Experts of a small language model.
Size: 9 layers, width 320, 94.1M parameters.
Training: 538M tokens, 4104 steps.
Below are experts of layer 4 (counted from 0) of a mixture-of-experts language model. Rows are named gate (a neuron's input weights, with its number), up (a neuron's input weights, with its number) and show model dimensions 160-239. Each number is 200 + 20 x the weight over its row's rms, rounded and kept within 0 to 999.
Before each expert's rows: "gets" lists some tokens that make up at least twice as much of what it gets as of all text. This comes from a sample of Wikipedia text that the model never trained on. Tokens count by the router's weight.

# expert 19
gets: "\n\n", "–", "/", "C", "===", " \""
gate0,204,178,211,202,192,224,191,219,193,205,175,204,190,198,194,187,198,196,223,188,170,185,196,219,196,224,208,167,194,196,175,165,226,230,184,196,188,198,233,200,190,232,207,205,219,203,200,186,181,190,222,191,244,193,200,170,207,193,235,199,211,163,140,190,198,211,207,199,218,153,208,211,211,224,204,180,201,229,170,193
up0,195,190,159,192,193,220,173,191,192,210,166,203,160,188,172,203,182,184,180,210,201,202,237,228,205,223,186,204,207,171,223,190,202,189,175,205,182,190,236,182,202,219,205,189,215,192,196,201,205,196,197,163,223,207,204,186,216,200,203,222,191,169,176,202,206,167,191,209,195,160,235,233,187,193,197,179,204,226,179,225
gate1,140,223,191,210,183,209,209,185,201,191,231,236,194,212,214,176,219,249,236,233,143,206,189,226,205,226,201,184,236,199,204,188,149,170,170,175,226,176,214,187,215,187,201,220,182,191,214,205,195,158,194,185,214,208,189,193,214,212,190,178,178,231,184,224,227,190,203,196,181,160,209,194,164,221,209,195,213,182,182,231
up1,201,208,195,223,218,177,217,199,205,200,212,244,196,221,190,207,228,214,241,259,203,184,206,199,198,184,184,208,214,193,179,215,161,168,191,212,198,188,214,213,207,225,188,201,212,190,195,213,186,224,240,196,204,182,179,208,235,218,142,216,205,185,199,211,221,175,205,208,199,227,207,211,211,187,205,163,209,220,215,234
gate2,193,188,204,195,204,204,223,206,206,230,216,186,182,205,219,247,204,171,205,185,201,226,194,201,201,202,210,197,204,195,181,222,214,232,196,216,230,202,245,187,220,232,209,180,187,213,213,206,207,185,208,207,197,210,180,178,177,208,190,194,227,168,181,182,185,182,249,193,202,202,189,217,189,212,202,191,185,216,241,202
up2,217,222,188,195,187,189,223,205,214,171,182,182,236,224,199,181,197,200,192,223,196,166,244,154,214,194,202,223,191,202,192,225,232,174,184,221,194,178,153,180,219,187,181,177,200,182,205,216,188,220,254,173,213,193,181,210,224,185,223,199,178,194,190,266,196,214,172,215,212,181,168,195,213,185,187,199,236,207,170,171
gate3,195,194,182,224,164,168,228,187,199,194,185,198,181,224,223,228,233,182,203,182,165,217,189,233,209,198,210,218,210,199,203,201,218,180,196,187,203,212,200,200,169,192,209,216,173,148,201,147,212,216,185,169,173,252,198,218,213,193,163,185,210,184,202,185,209,203,201,208,223,210,204,183,190,190,222,217,211,172,197,182
up3,233,211,231,227,207,239,177,199,224,213,217,228,212,177,205,190,154,212,196,202,215,189,190,189,184,200,189,186,171,194,179,237,192,193,199,194,188,228,188,215,216,240,201,189,224,229,206,236,223,195,232,232,209,171,200,192,214,237,213,187,194,202,234,223,196,223,200,187,186,221,210,234,201,200,183,212,185,214,181,250
gate4,238,173,222,151,215,216,187,206,232,200,168,204,197,252,198,204,239,181,203,199,218,178,214,215,182,204,142,194,180,213,173,181,200,220,253,184,203,226,204,207,206,196,177,205,193,200,196,199,209,234,198,195,189,189,205,197,209,221,171,205,175,198,167,214,196,253,206,205,166,207,186,202,197,206,204,195,165,205,235,183
up4,186,191,175,178,241,160,215,221,216,201,203,213,202,213,213,175,241,212,209,161,197,210,210,213,197,190,203,218,227,215,188,190,186,161,215,203,175,209,208,237,198,223,202,171,164,186,156,241,193,196,195,228,209,183,210,202,180,200,207,218,223,167,212,191,216,183,205,203,204,197,158,179,241,191,172,203,202,202,244,178
gate5,201,174,208,210,186,193,173,199,220,225,198,170,172,225,161,197,200,194,195,220,250,189,190,197,166,185,201,187,197,186,162,226,187,152,200,189,163,199,202,209,202,198,200,182,183,221,194,221,183,200,211,220,176,242,218,202,186,226,192,223,207,186,186,212,198,197,210,205,210,198,192,221,206,201,183,179,171,158,219,214
up5,201,164,184,240,194,182,200,210,239,215,176,166,205,200,178,196,217,189,215,210,246,249,218,188,219,187,201,165,161,167,225,211,160,182,196,168,164,191,201,178,196,205,197,200,185,217,192,235,191,190,186,198,193,193,216,208,201,210,211,192,226,231,202,220,200,196,203,226,208,199,236,211,192,162,177,183,242,187,231,205
gate6,196,191,211,200,160,184,160,190,184,227,215,183,197,182,188,227,220,205,213,239,196,191,170,214,187,228,191,160,220,184,173,177,198,168,197,187,224,210,192,182,205,183,197,230,175,201,220,233,154,199,188,208,208,207,188,189,206,209,211,217,244,193,200,200,195,197,193,206,178,176,212,205,194,207,211,203,221,209,224,177
up6,193,177,208,225,155,186,190,228,179,218,196,192,191,209,198,218,203,172,220,189,215,211,201,223,252,205,194,189,199,187,181,197,219,198,231,191,208,174,208,183,201,205,142,222,182,184,198,178,225,181,209,261,196,181,202,208,187,195,203,186,248,191,219,210,232,195,188,191,191,202,210,199,234,222,182,192,188,204,192,180
gate7,216,177,228,199,213,211,173,190,172,223,170,229,205,182,207,185,150,158,213,203,166,196,180,213,203,192,221,173,197,201,229,203,185,193,224,201,206,206,240,196,205,185,232,222,187,205,231,205,204,229,193,170,184,225,177,155,207,178,209,186,195,190,202,164,225,194,198,207,235,206,206,193,251,199,188,221,170,207,206,209
up7,213,213,200,193,223,229,213,214,200,216,180,170,194,207,214,193,145,162,205,205,175,193,213,218,192,166,207,177,158,230,184,242,185,168,202,171,185,198,246,192,234,181,224,220,200,204,195,189,211,214,220,191,179,218,211,183,209,194,203,199,240,195,206,144,214,180,240,217,215,210,182,166,200,239,192,226,191,170,193,222
gate8,173,220,215,206,177,209,194,261,191,191,207,165,199,198,199,197,197,195,170,197,185,163,179,245,219,197,174,218,193,200,195,204,194,199,206,171,221,193,208,182,192,174,198,193,197,212,210,229,193,239,207,183,194,217,192,206,202,208,191,213,157,180,186,232,223,220,182,199,229,198,190,210,189,234,193,163,197,182,221,204
up8,182,218,180,206,219,209,196,215,195,212,172,202,201,193,218,218,176,222,191,192,218,195,209,227,226,200,207,214,173,204,203,175,198,213,208,171,217,166,189,223,199,223,212,233,183,216,179,224,197,219,170,145,228,216,213,146,200,195,219,192,235,189,206,184,219,215,172,204,187,181,214,191,226,208,221,162,223,191,222,227
gate9,204,184,174,206,208,188,199,167,212,175,211,180,189,198,211,186,216,197,224,195,205,176,166,179,202,221,182,204,243,234,162,214,176,209,229,185,227,196,222,191,189,223,223,193,180,191,225,188,193,230,200,224,201,206,212,205,223,157,171,217,201,185,231,225,177,200,186,191,202,195,168,189,191,180,226,230,211,192,226,177
up9,217,212,196,244,224,179,188,202,199,192,190,224,203,195,238,200,205,163,187,215,192,154,189,173,218,196,204,175,167,192,207,205,162,220,187,195,220,178,217,193,203,168,201,197,223,188,199,199,228,197,205,215,190,200,246,189,176,183,204,181,187,214,238,177,220,172,200,222,197,177,193,221,184,195,211,198,197,217,217,194
gate10,203,221,197,190,219,192,171,186,205,205,204,222,196,198,205,199,231,189,219,211,164,183,229,197,206,204,175,225,237,179,226,172,185,197,200,171,202,200,189,212,205,170,238,228,213,202,231,199,211,206,221,174,203,226,159,193,192,155,199,195,220,199,216,203,203,190,214,228,183,194,195,193,179,187,186,211,193,256,214,190
up10,185,188,183,195,171,220,238,183,194,204,203,218,217,206,206,206,191,211,192,196,214,187,220,196,184,206,207,201,154,185,200,211,166,208,205,198,187,205,206,229,191,208,178,171,208,197,228,226,163,198,220,198,183,175,199,209,192,250,198,220,178,198,159,206,199,195,186,168,190,209,233,217,211,209,201,189,216,181,198,250
gate11,240,178,194,185,211,227,234,204,197,229,186,207,195,192,199,153,211,213,181,179,212,196,191,202,203,222,181,188,227,194,205,192,152,186,220,191,189,240,203,189,215,175,197,164,214,170,183,188,187,214,208,160,167,226,227,216,192,237,194,234,221,172,230,189,206,208,206,227,179,179,198,214,206,176,209,172,241,204,153,142
up11,216,167,227,198,193,209,191,195,222,179,189,214,175,202,191,198,192,193,218,211,216,218,173,208,221,213,186,191,200,206,223,173,198,223,169,192,177,162,206,174,238,199,159,204,202,181,196,183,189,182,227,175,211,228,211,213,187,196,205,243,201,235,198,178,231,216,231,187,189,233,198,183,198,173,213,233,194,185,243,184
gate12,228,201,192,241,212,177,196,174,191,195,215,211,188,209,207,223,173,164,187,257,197,202,209,206,201,168,163,187,197,183,185,200,190,197,197,199,188,216,184,203,218,178,215,217,198,207,201,200,204,201,217,196,211,240,211,221,220,192,207,214,193,210,224,223,186,211,201,230,196,167,201,210,233,212,246,202,204,192,216,183
up12,218,200,194,214,204,182,170,177,213,194,211,179,187,216,219,203,194,178,219,189,166,193,212,159,218,218,216,233,223,192,179,185,186,177,203,201,158,189,188,191,188,156,191,199,217,241,211,201,189,196,226,208,216,182,195,153,222,190,203,214,175,209,192,197,224,212,189,213,220,201,236,217,222,183,208,211,212,230,217,159
gate13,170,236,213,197,198,195,196,211,187,199,142,223,194,216,186,221,207,220,184,180,170,218,165,188,220,164,188,236,210,221,186,223,172,200,224,228,223,211,222,221,190,195,192,192,205,211,204,186,217,222,216,234,218,193,211,181,192,227,221,209,223,223,203,222,189,172,198,169,217,202,246,210,159,195,194,195,187,218,200,195
up13,236,187,210,227,249,210,212,176,217,197,233,218,179,192,208,177,204,171,206,228,235,170,212,209,200,215,193,177,175,182,185,192,218,224,165,170,169,217,163,182,185,209,201,197,192,177,167,226,199,192,205,201,189,207,193,202,203,186,198,178,209,184,166,209,203,195,201,206,183,208,191,171,221,204,208,220,183,197,196,203

# expert 16
gets: ",", " and", " of", " in", "ing", ", and"
gate0,194,202,200,200,192,221,165,220,197,170,195,209,222,223,199,202,192,219,190,215,251,207,220,201,169,206,188,181,243,224,205,219,214,216,196,223,206,190,205,223,188,183,172,213,200,234,204,204,154,182,182,190,201,206,177,176,136,201,159,223,207,160,234,252,205,220,195,235,193,173,179,188,197,244,166,205,191,201,178,241
up0,201,156,219,202,191,188,238,190,159,212,230,200,179,196,189,198,212,209,174,187,222,197,216,206,205,206,203,176,210,207,186,178,209,215,192,205,187,176,192,200,233,187,203,194,202,232,142,195,190,196,209,225,202,208,174,189,161,211,206,210,247,205,219,212,207,201,179,183,193,162,200,208,187,212,205,235,232,210,228,204
gate1,224,212,167,203,174,214,176,205,214,224,161,175,209,167,226,182,178,203,206,178,215,222,189,192,190,229,165,180,187,175,169,186,220,224,168,217,223,192,213,185,210,201,211,192,204,199,189,201,174,197,210,212,217,169,188,205,187,227,222,197,217,205,163,200,201,181,155,210,226,177,196,191,193,226,221,208,188,180,173,216
up1,208,159,168,210,207,212,229,229,182,164,197,189,195,203,239,168,220,204,185,218,144,174,195,185,215,201,203,210,235,232,167,179,212,236,187,193,221,182,213,160,188,152,205,195,197,206,165,185,193,186,187,180,200,158,185,197,209,187,185,224,217,174,182,178,196,241,196,192,210,190,193,230,207,200,217,210,193,175,201,180
gate2,215,186,194,231,189,207,207,194,185,196,209,193,191,170,196,212,205,214,178,157,179,224,181,189,188,204,169,192,192,205,190,189,182,200,202,179,170,229,207,205,165,188,155,169,226,184,216,203,196,190,210,218,222,225,211,187,170,195,170,213,203,224,225,206,222,182,164,190,205,176,233,174,197,211,221,161,204,190,240,177
up2,163,219,211,233,171,156,194,211,210,224,187,217,219,206,240,200,198,189,202,216,200,229,165,204,213,168,218,233,207,194,209,197,183,201,167,199,219,177,185,184,173,210,204,210,179,208,172,185,189,184,162,191,164,200,176,216,240,230,234,197,181,209,158,227,197,200,238,198,194,220,208,194,205,169,203,198,190,197,176,219
gate3,181,208,209,172,202,164,238,198,157,187,203,213,203,175,220,212,187,167,206,211,207,201,225,203,198,229,199,227,214,229,203,188,213,212,176,169,173,212,215,190,174,216,191,202,198,219,186,230,198,188,182,242,181,204,185,197,214,201,207,187,173,199,220,231,225,214,175,214,200,188,204,198,241,234,226,210,186,190,212,165
up3,201,202,186,189,205,164,205,166,206,196,180,193,211,173,209,210,223,185,188,199,198,199,177,225,202,174,206,198,177,168,177,182,187,218,210,183,174,211,203,208,222,161,173,198,220,176,206,202,229,176,196,228,198,215,185,215,194,199,220,230,203,185,236,190,201,174,220,220,171,188,207,170,193,187,240,253,206,203,206,189
gate4,211,198,206,224,233,200,197,189,206,217,207,198,208,179,195,212,205,207,221,183,211,179,196,191,199,178,244,210,218,208,209,219,213,187,195,206,176,181,216,212,214,232,182,206,171,194,209,220,205,175,187,197,237,169,213,184,233,213,235,182,198,204,183,197,193,193,210,199,220,210,172,186,211,177,220,199,216,229,191,200
up4,188,196,212,208,186,178,168,213,213,225,192,223,184,196,202,166,224,200,204,207,179,164,161,194,179,215,186,232,220,205,173,191,227,190,194,191,203,211,181,167,222,166,197,207,216,229,199,248,198,198,188,152,190,213,179,238,185,170,176,200,177,191,201,202,214,191,235,177,194,222,182,211,155,226,212,210,202,174,200,176
gate5,227,190,207,193,166,214,173,213,197,161,211,167,186,192,202,209,164,242,201,164,191,211,185,173,171,181,185,166,191,170,204,218,194,205,191,201,184,205,201,189,199,201,215,172,206,229,202,163,213,218,179,184,204,201,166,228,202,168,249,181,184,209,235,183,232,186,216,182,153,193,214,193,203,238,186,190,203,204,209,198
up5,157,215,166,191,211,210,226,216,174,219,206,205,202,213,190,213,218,172,167,206,209,187,193,198,179,172,202,203,238,191,207,235,189,225,186,178,202,212,183,202,207,205,185,244,225,183,239,209,196,193,221,202,183,208,217,200,221,233,165,214,190,175,226,197,190,206,175,206,232,162,196,205,205,237,237,207,184,170,214,187
gate6,203,164,238,202,194,170,209,201,200,181,197,240,207,174,221,199,170,208,223,195,197,186,177,183,219,211,175,220,183,197,197,190,199,202,213,171,206,193,223,184,217,211,194,197,196,190,202,197,194,225,221,196,205,208,214,191,203,201,187,205,177,151,185,196,189,178,192,188,202,196,202,189,227,212,228,230,190,212,191,184
up6,210,204,170,214,215,233,223,177,187,163,224,196,212,199,218,205,207,202,174,160,229,201,229,201,175,202,190,199,197,218,198,174,225,208,198,234,168,193,180,179,184,200,226,215,255,189,194,187,207,186,210,229,211,208,260,205,190,191,203,196,178,198,191,184,201,200,196,211,212,202,184,199,191,214,203,225,217,201,170,210
gate7,230,215,217,210,194,209,229,185,193,216,211,208,217,203,217,233,214,168,179,224,210,200,236,206,172,205,164,250,177,209,159,214,173,220,221,170,187,191,210,206,222,212,202,211,170,165,160,198,223,188,226,175,205,241,208,194,175,204,214,185,184,168,203,223,230,222,217,185,186,208,211,213,193,226,220,187,190,190,193,188
up7,178,224,219,198,180,203,175,219,203,221,233,253,151,193,200,235,221,203,193,212,157,187,228,209,196,215,199,217,179,166,186,221,168,210,222,195,182,156,187,198,179,212,185,164,187,177,222,196,219,169,183,186,241,205,199,165,211,214,176,196,205,202,186,188,220,226,173,207,165,190,178,177,245,189,204,195,186,186,204,199
gate8,185,210,216,218,200,190,202,156,256,214,210,183,216,207,183,200,190,191,208,167,214,166,225,239,206,199,183,185,225,177,200,197,180,222,184,145,232,202,202,196,193,185,183,217,206,228,220,210,191,189,188,194,237,198,217,213,176,165,213,161,211,176,203,191,207,158,186,198,196,219,207,186,183,233,222,174,205,208,189,221
up8,181,247,189,211,170,183,227,198,235,194,223,208,226,213,199,178,201,193,233,189,187,176,226,181,190,234,213,232,174,200,207,202,198,204,224,212,179,219,214,204,208,189,224,202,212,181,224,200,203,197,196,175,211,228,229,178,165,173,207,199,207,235,242,198,199,191,198,202,186,220,196,220,225,240,200,202,212,231,198,230
gate9,209,183,186,213,208,212,184,192,185,176,192,181,216,226,180,207,213,172,198,206,194,230,227,205,193,244,187,203,182,213,202,201,214,181,181,212,219,212,186,253,215,242,174,230,175,199,193,180,177,199,179,188,206,183,244,224,207,176,191,206,213,214,232,204,238,219,236,180,203,189,189,193,217,181,162,214,253,202,177,212
up9,177,180,189,236,195,245,193,195,178,209,206,204,205,211,176,220,189,181,200,206,227,206,149,190,187,192,177,207,200,177,200,227,188,226,201,189,223,198,224,185,189,185,219,192,222,189,224,222,211,215,176,203,179,172,232,200,240,227,213,191,198,198,219,187,253,159,201,239,176,226,216,209,219,220,215,226,183,166,199,223
gate10,194,217,208,225,178,208,204,173,224,221,196,220,186,185,177,216,211,182,182,230,191,205,222,196,228,180,207,204,192,203,171,218,182,193,189,197,230,201,219,200,207,215,148,230,158,183,222,207,200,203,192,195,196,165,219,212,201,208,192,181,180,206,162,192,209,207,242,186,208,224,220,191,199,177,212,178,206,194,210,186
up10,169,212,221,221,181,185,208,182,186,173,210,216,186,222,201,250,213,196,235,163,194,176,196,216,189,244,174,200,211,180,222,207,172,210,191,179,180,179,221,196,206,196,226,167,201,181,207,230,213,227,203,187,231,211,197,232,198,211,224,228,205,208,184,208,184,190,213,202,215,197,183,211,187,185,202,207,163,217,186,196
gate11,209,177,210,204,219,176,179,203,209,178,208,216,216,228,160,190,216,227,232,181,177,198,190,204,186,215,197,191,157,190,200,213,186,164,206,201,179,219,185,226,162,181,169,185,189,218,187,211,218,177,217,200,228,179,161,195,191,205,199,201,208,187,212,162,197,166,196,205,201,205,192,201,212,159,184,193,184,221,201,192
up11,218,195,218,227,230,236,226,193,186,198,182,188,221,234,213,187,176,185,213,213,212,210,233,207,221,212,166,188,206,172,199,216,194,169,201,211,180,195,237,166,193,195,208,192,202,173,211,186,213,211,190,204,213,220,174,252,199,200,184,175,219,222,202,213,174,228,232,200,172,241,207,178,194,197,210,206,197,188,206,185
gate12,224,200,203,217,210,183,171,195,250,216,211,226,210,201,216,177,231,180,216,171,224,226,158,166,201,230,183,186,195,189,180,207,202,208,202,216,242,247,186,245,179,181,191,163,187,246,243,167,208,172,213,206,205,206,209,225,226,170,209,203,207,237,237,192,218,198,192,199,189,180,220,224,161,191,217,211,229,214,213,187
up12,198,206,178,207,198,180,200,223,200,199,188,215,213,220,190,198,200,221,186,244,211,152,199,208,208,196,235,217,201,200,184,188,155,153,206,201,144,181,182,218,210,186,200,202,209,163,178,175,174,218,199,227,190,204,215,213,172,228,216,183,220,222,183,189,205,213,182,204,197,234,217,202,229,174,190,229,187,176,226,211
gate13,185,169,228,193,171,180,188,213,231,202,201,209,154,200,220,238,229,228,192,177,196,182,187,196,247,228,220,217,241,212,193,239,203,230,221,219,199,223,184,190,183,173,205,216,165,173,183,234,226,241,229,222,203,218,228,198,170,164,196,192,257,171,194,202,206,188,187,141,185,192,202,188,182,178,211,205,184,186,195,183
up13,207,195,238,195,213,181,190,198,236,198,216,188,171,204,225,205,236,221,179,202,200,184,179,205,217,193,238,206,212,213,209,232,211,210,188,221,175,211,170,200,173,154,197,209,155,190,211,233,230,230,211,206,181,194,240,189,193,172,201,218,221,179,218,207,182,213,194,180,175,157,206,216,164,220,194,186,168,213,176,217

# expert 23
gets: " the", " of the", " The", " a", " in the", ", the"
gate0,206,180,193,170,225,193,242,236,178,192,198,194,237,208,171,217,233,210,211,215,208,187,197,183,190,199,188,193,214,163,172,199,190,215,195,229,195,212,200,160,177,206,233,205,185,199,194,197,204,200,215,152,208,224,183,205,188,194,197,207,207,202,183,185,194,186,170,219,212,198,184,214,245,190,190,194,235,238,180,206
up0,197,246,187,233,258,183,219,210,222,177,199,200,216,178,207,186,182,208,178,220,174,215,211,164,187,216,224,188,198,205,180,188,201,200,199,196,176,167,234,201,170,192,214,205,199,178,177,216,204,192,190,188,204,204,219,209,193,201,170,175,199,206,210,167,202,209,190,196,187,220,227,195,222,222,215,210,169,228,227,205
gate1,173,181,171,185,190,175,241,209,195,230,175,204,196,197,194,209,210,210,200,232,216,240,209,170,233,195,218,214,168,223,186,223,209,192,191,208,226,213,210,210,203,188,216,212,204,233,223,201,205,206,182,182,234,212,206,214,214,224,217,238,162,206,198,211,166,202,200,209,223,206,210,219,213,189,227,181,193,197,202,213
up1,155,177,183,225,190,215,205,229,175,196,204,197,180,201,183,199,207,205,167,198,227,224,195,192,173,193,208,208,172,214,200,226,208,191,176,184,179,179,198,227,198,190,223,209,216,201,205,220,209,201,196,202,200,226,195,195,209,231,218,225,184,211,209,183,191,185,225,189,222,180,222,211,214,211,169,188,189,214,189,204
gate2,179,227,161,219,244,228,196,187,245,193,172,205,218,232,189,208,193,212,196,204,194,200,218,181,215,173,199,173,203,185,212,224,220,203,206,183,196,168,203,201,186,184,240,217,184,179,202,222,201,204,216,180,218,220,199,197,188,210,209,185,197,206,238,180,213,210,210,135,197,197,192,173,245,181,227,200,209,193,206,216
up2,197,198,178,178,220,189,208,196,207,210,218,222,213,170,205,193,210,208,212,192,203,192,197,184,210,194,192,197,162,186,219,208,230,197,207,206,186,190,215,211,185,164,220,195,187,170,170,203,191,222,178,206,181,200,199,217,181,224,190,235,196,201,213,199,216,188,213,203,213,208,211,238,171,187,212,183,171,173,180,188
gate3,197,236,188,192,219,216,218,187,205,253,224,193,213,240,228,202,193,223,176,201,173,199,204,191,188,189,171,247,202,221,186,228,184,206,212,214,219,174,209,234,196,177,224,228,199,229,209,182,185,188,185,245,223,230,222,217,188,189,191,191,222,189,185,205,143,218,156,168,180,202,192,219,189,204,206,208,191,184,192,165
up3,187,228,180,205,208,234,161,216,199,212,181,191,213,238,211,210,240,196,185,190,220,180,184,220,187,200,218,248,165,183,210,223,212,218,226,241,221,185,202,189,161,191,181,210,159,205,214,187,199,204,171,209,171,229,211,170,174,201,158,215,204,231,186,205,203,194,210,185,183,191,173,203,195,182,225,229,187,195,181,189
gate4,209,207,177,225,212,185,214,188,240,239,210,193,215,197,187,183,193,208,187,177,227,153,230,203,168,182,225,224,205,193,203,217,223,200,206,197,230,214,204,205,187,222,192,224,225,211,195,179,207,170,219,213,193,174,230,223,226,192,176,215,166,189,192,191,184,211,217,187,194,200,199,223,192,198,208,231,236,216,233,225
up4,188,189,212,161,186,223,200,205,180,170,235,212,179,209,189,217,205,208,208,217,183,209,155,200,214,216,206,208,215,188,195,175,181,198,207,207,190,199,175,186,208,182,217,186,193,184,239,236,186,219,199,197,209,214,183,164,214,237,225,169,254,211,200,221,204,195,196,222,222,199,193,174,191,192,163,164,186,177,157,196
gate5,202,217,203,204,218,183,160,222,225,187,231,235,153,220,192,205,196,216,201,216,197,209,205,186,200,154,149,164,177,206,218,186,191,187,200,208,182,212,173,209,202,169,224,206,194,201,207,219,166,190,185,205,198,177,209,191,232,210,183,207,210,166,207,190,172,197,182,209,168,192,205,166,221,211,197,233,196,192,199,193
up5,185,219,208,195,177,211,206,212,195,203,191,204,205,210,193,179,210,188,189,173,185,178,177,245,210,188,195,185,185,194,223,209,212,233,225,177,217,247,188,217,185,178,139,199,170,133,196,182,233,193,184,185,250,193,218,193,207,197,243,212,220,224,200,211,187,185,217,204,220,195,192,195,193,188,168,185,246,225,204,174
gate6,189,225,226,201,228,228,222,230,248,178,226,181,207,192,206,193,233,218,189,193,193,223,226,164,174,169,182,186,211,203,190,167,188,209,165,202,167,214,205,213,184,178,182,220,194,197,193,195,204,182,225,202,213,152,207,206,205,185,182,186,181,208,236,189,206,193,182,185,211,181,215,179,179,238,172,185,247,165,231,215
up6,228,197,202,207,211,218,209,237,236,174,171,181,215,190,196,202,222,176,194,204,234,171,217,182,217,193,177,213,207,190,202,226,186,226,186,199,233,209,196,175,168,186,207,218,183,219,223,180,189,166,192,220,200,203,207,221,183,236,202,209,212,173,222,222,201,170,185,179,196,212,184,206,202,229,208,236,217,214,199,181
gate7,190,192,200,174,166,198,200,237,175,190,246,189,215,180,187,212,207,206,217,173,220,204,207,188,188,165,203,214,174,185,197,233,232,190,192,187,172,213,227,206,201,220,209,230,193,229,181,207,238,194,200,213,215,236,209,191,221,171,215,222,210,182,245,176,160,227,167,180,208,198,193,216,200,183,225,159,221,224,212,191
up7,180,149,219,179,221,168,191,222,201,213,171,201,176,235,203,218,235,227,210,189,166,201,186,187,237,176,224,191,188,193,180,223,203,183,198,182,208,218,193,211,182,206,183,188,230,215,195,210,180,177,211,211,185,235,219,173,196,167,211,186,212,199,200,223,185,196,155,205,201,187,195,188,181,180,198,166,160,206,162,199
gate8,222,202,206,219,203,195,167,198,214,215,227,229,227,187,232,181,226,194,207,153,188,237,210,202,248,167,147,180,220,177,205,185,206,154,173,236,199,224,197,160,232,198,193,240,175,191,190,218,190,225,218,185,168,187,197,186,183,230,184,197,187,197,240,204,206,215,195,200,222,202,185,209,189,164,240,207,186,223,211,163
up8,239,175,225,223,209,177,201,151,210,172,186,158,178,193,198,222,226,198,215,207,233,182,205,160,184,166,208,178,190,185,197,214,183,190,160,216,181,207,171,218,235,183,197,178,187,205,182,234,175,190,177,222,189,189,208,206,201,213,192,175,201,192,190,196,209,175,235,158,212,249,201,192,206,212,191,192,209,176,228,186
gate9,213,204,169,209,236,180,199,213,206,210,175,188,161,203,203,188,231,221,218,216,189,229,180,191,163,186,186,171,162,225,243,207,207,210,187,213,207,201,187,219,180,168,192,210,171,177,223,221,252,229,218,152,196,235,224,201,204,182,214,191,241,214,211,191,177,212,163,219,204,228,241,197,185,188,236,158,241,209,216,191
up9,206,146,224,174,186,173,217,167,215,236,201,213,235,195,197,226,196,213,193,184,228,186,196,227,173,209,210,206,211,202,185,233,208,183,210,248,176,207,200,203,195,198,213,219,233,192,188,195,189,209,184,246,185,191,169,195,172,209,191,181,196,196,193,238,228,200,219,214,210,182,228,200,198,230,197,196,207,200,185,205
gate10,235,159,191,211,165,215,207,230,188,197,191,237,192,184,194,196,207,205,243,203,211,192,219,196,173,181,198,192,195,206,210,200,185,200,170,180,220,251,226,227,239,200,180,209,178,205,184,182,200,184,202,228,207,180,191,182,204,206,214,221,237,207,204,214,206,198,201,216,189,195,171,218,218,229,206,206,185,174,198,216
up10,182,238,192,185,198,196,191,177,184,216,156,159,206,188,185,225,195,194,184,219,162,221,199,194,228,217,200,199,206,196,175,188,215,218,204,227,192,151,214,180,185,208,213,182,215,222,216,210,186,194,206,167,186,204,220,213,208,195,184,192,195,190,213,218,210,194,193,185,231,208,186,173,162,184,219,195,213,197,185,207
gate11,203,224,208,235,183,204,181,210,191,209,224,198,195,184,219,181,217,183,188,160,219,176,183,227,233,207,209,206,236,216,223,181,176,185,159,198,208,163,178,215,189,202,219,234,217,193,211,214,235,218,214,192,202,214,191,191,218,189,196,225,209,223,190,181,191,248,155,226,206,209,189,198,187,200,172,190,157,203,191,153
up11,217,188,205,178,198,185,226,221,200,180,166,208,212,208,207,203,214,216,196,207,186,200,202,186,175,190,191,211,201,212,198,197,217,204,233,227,165,192,219,182,200,152,204,194,230,205,207,217,209,189,208,205,188,186,210,202,196,212,210,200,229,181,178,216,197,188,242,187,173,162,183,230,217,186,257,201,225,165,206,206
gate12,235,187,214,248,198,198,200,178,175,195,188,230,200,240,157,190,209,224,175,250,198,220,203,197,183,209,164,208,195,205,202,186,236,201,159,168,206,256,214,218,192,209,190,202,190,230,186,188,184,208,178,166,190,194,229,185,206,204,190,184,222,199,195,172,208,170,214,215,227,190,177,209,210,207,217,186,195,179,218,184
up12,186,207,200,193,205,204,235,205,204,199,172,225,208,199,205,194,186,216,200,197,213,223,224,208,209,213,177,204,164,208,187,222,227,193,172,147,176,243,249,220,204,191,178,229,188,217,214,199,184,200,166,166,183,185,211,216,177,186,204,213,223,208,204,213,226,203,200,205,249,194,197,185,187,207,173,139,189,172,205,185
gate13,193,198,229,201,187,138,160,212,206,222,234,190,204,197,223,176,236,198,193,214,176,180,216,206,193,201,231,217,205,201,178,191,173,182,223,206,184,204,195,188,225,210,215,214,207,229,212,209,191,184,203,205,202,211,180,230,201,205,203,216,187,248,212,218,209,198,218,211,178,193,191,220,205,197,233,202,185,173,240,175
up13,186,210,188,214,215,190,204,219,186,171,178,185,246,212,200,226,178,218,200,180,177,203,204,220,211,220,196,194,210,197,217,195,201,218,226,194,197,190,205,206,207,175,225,175,226,190,199,191,209,218,247,221,197,204,175,209,202,179,151,185,226,224,239,200,213,218,197,186,194,216,197,193,189,202,186,187,182,146,178,231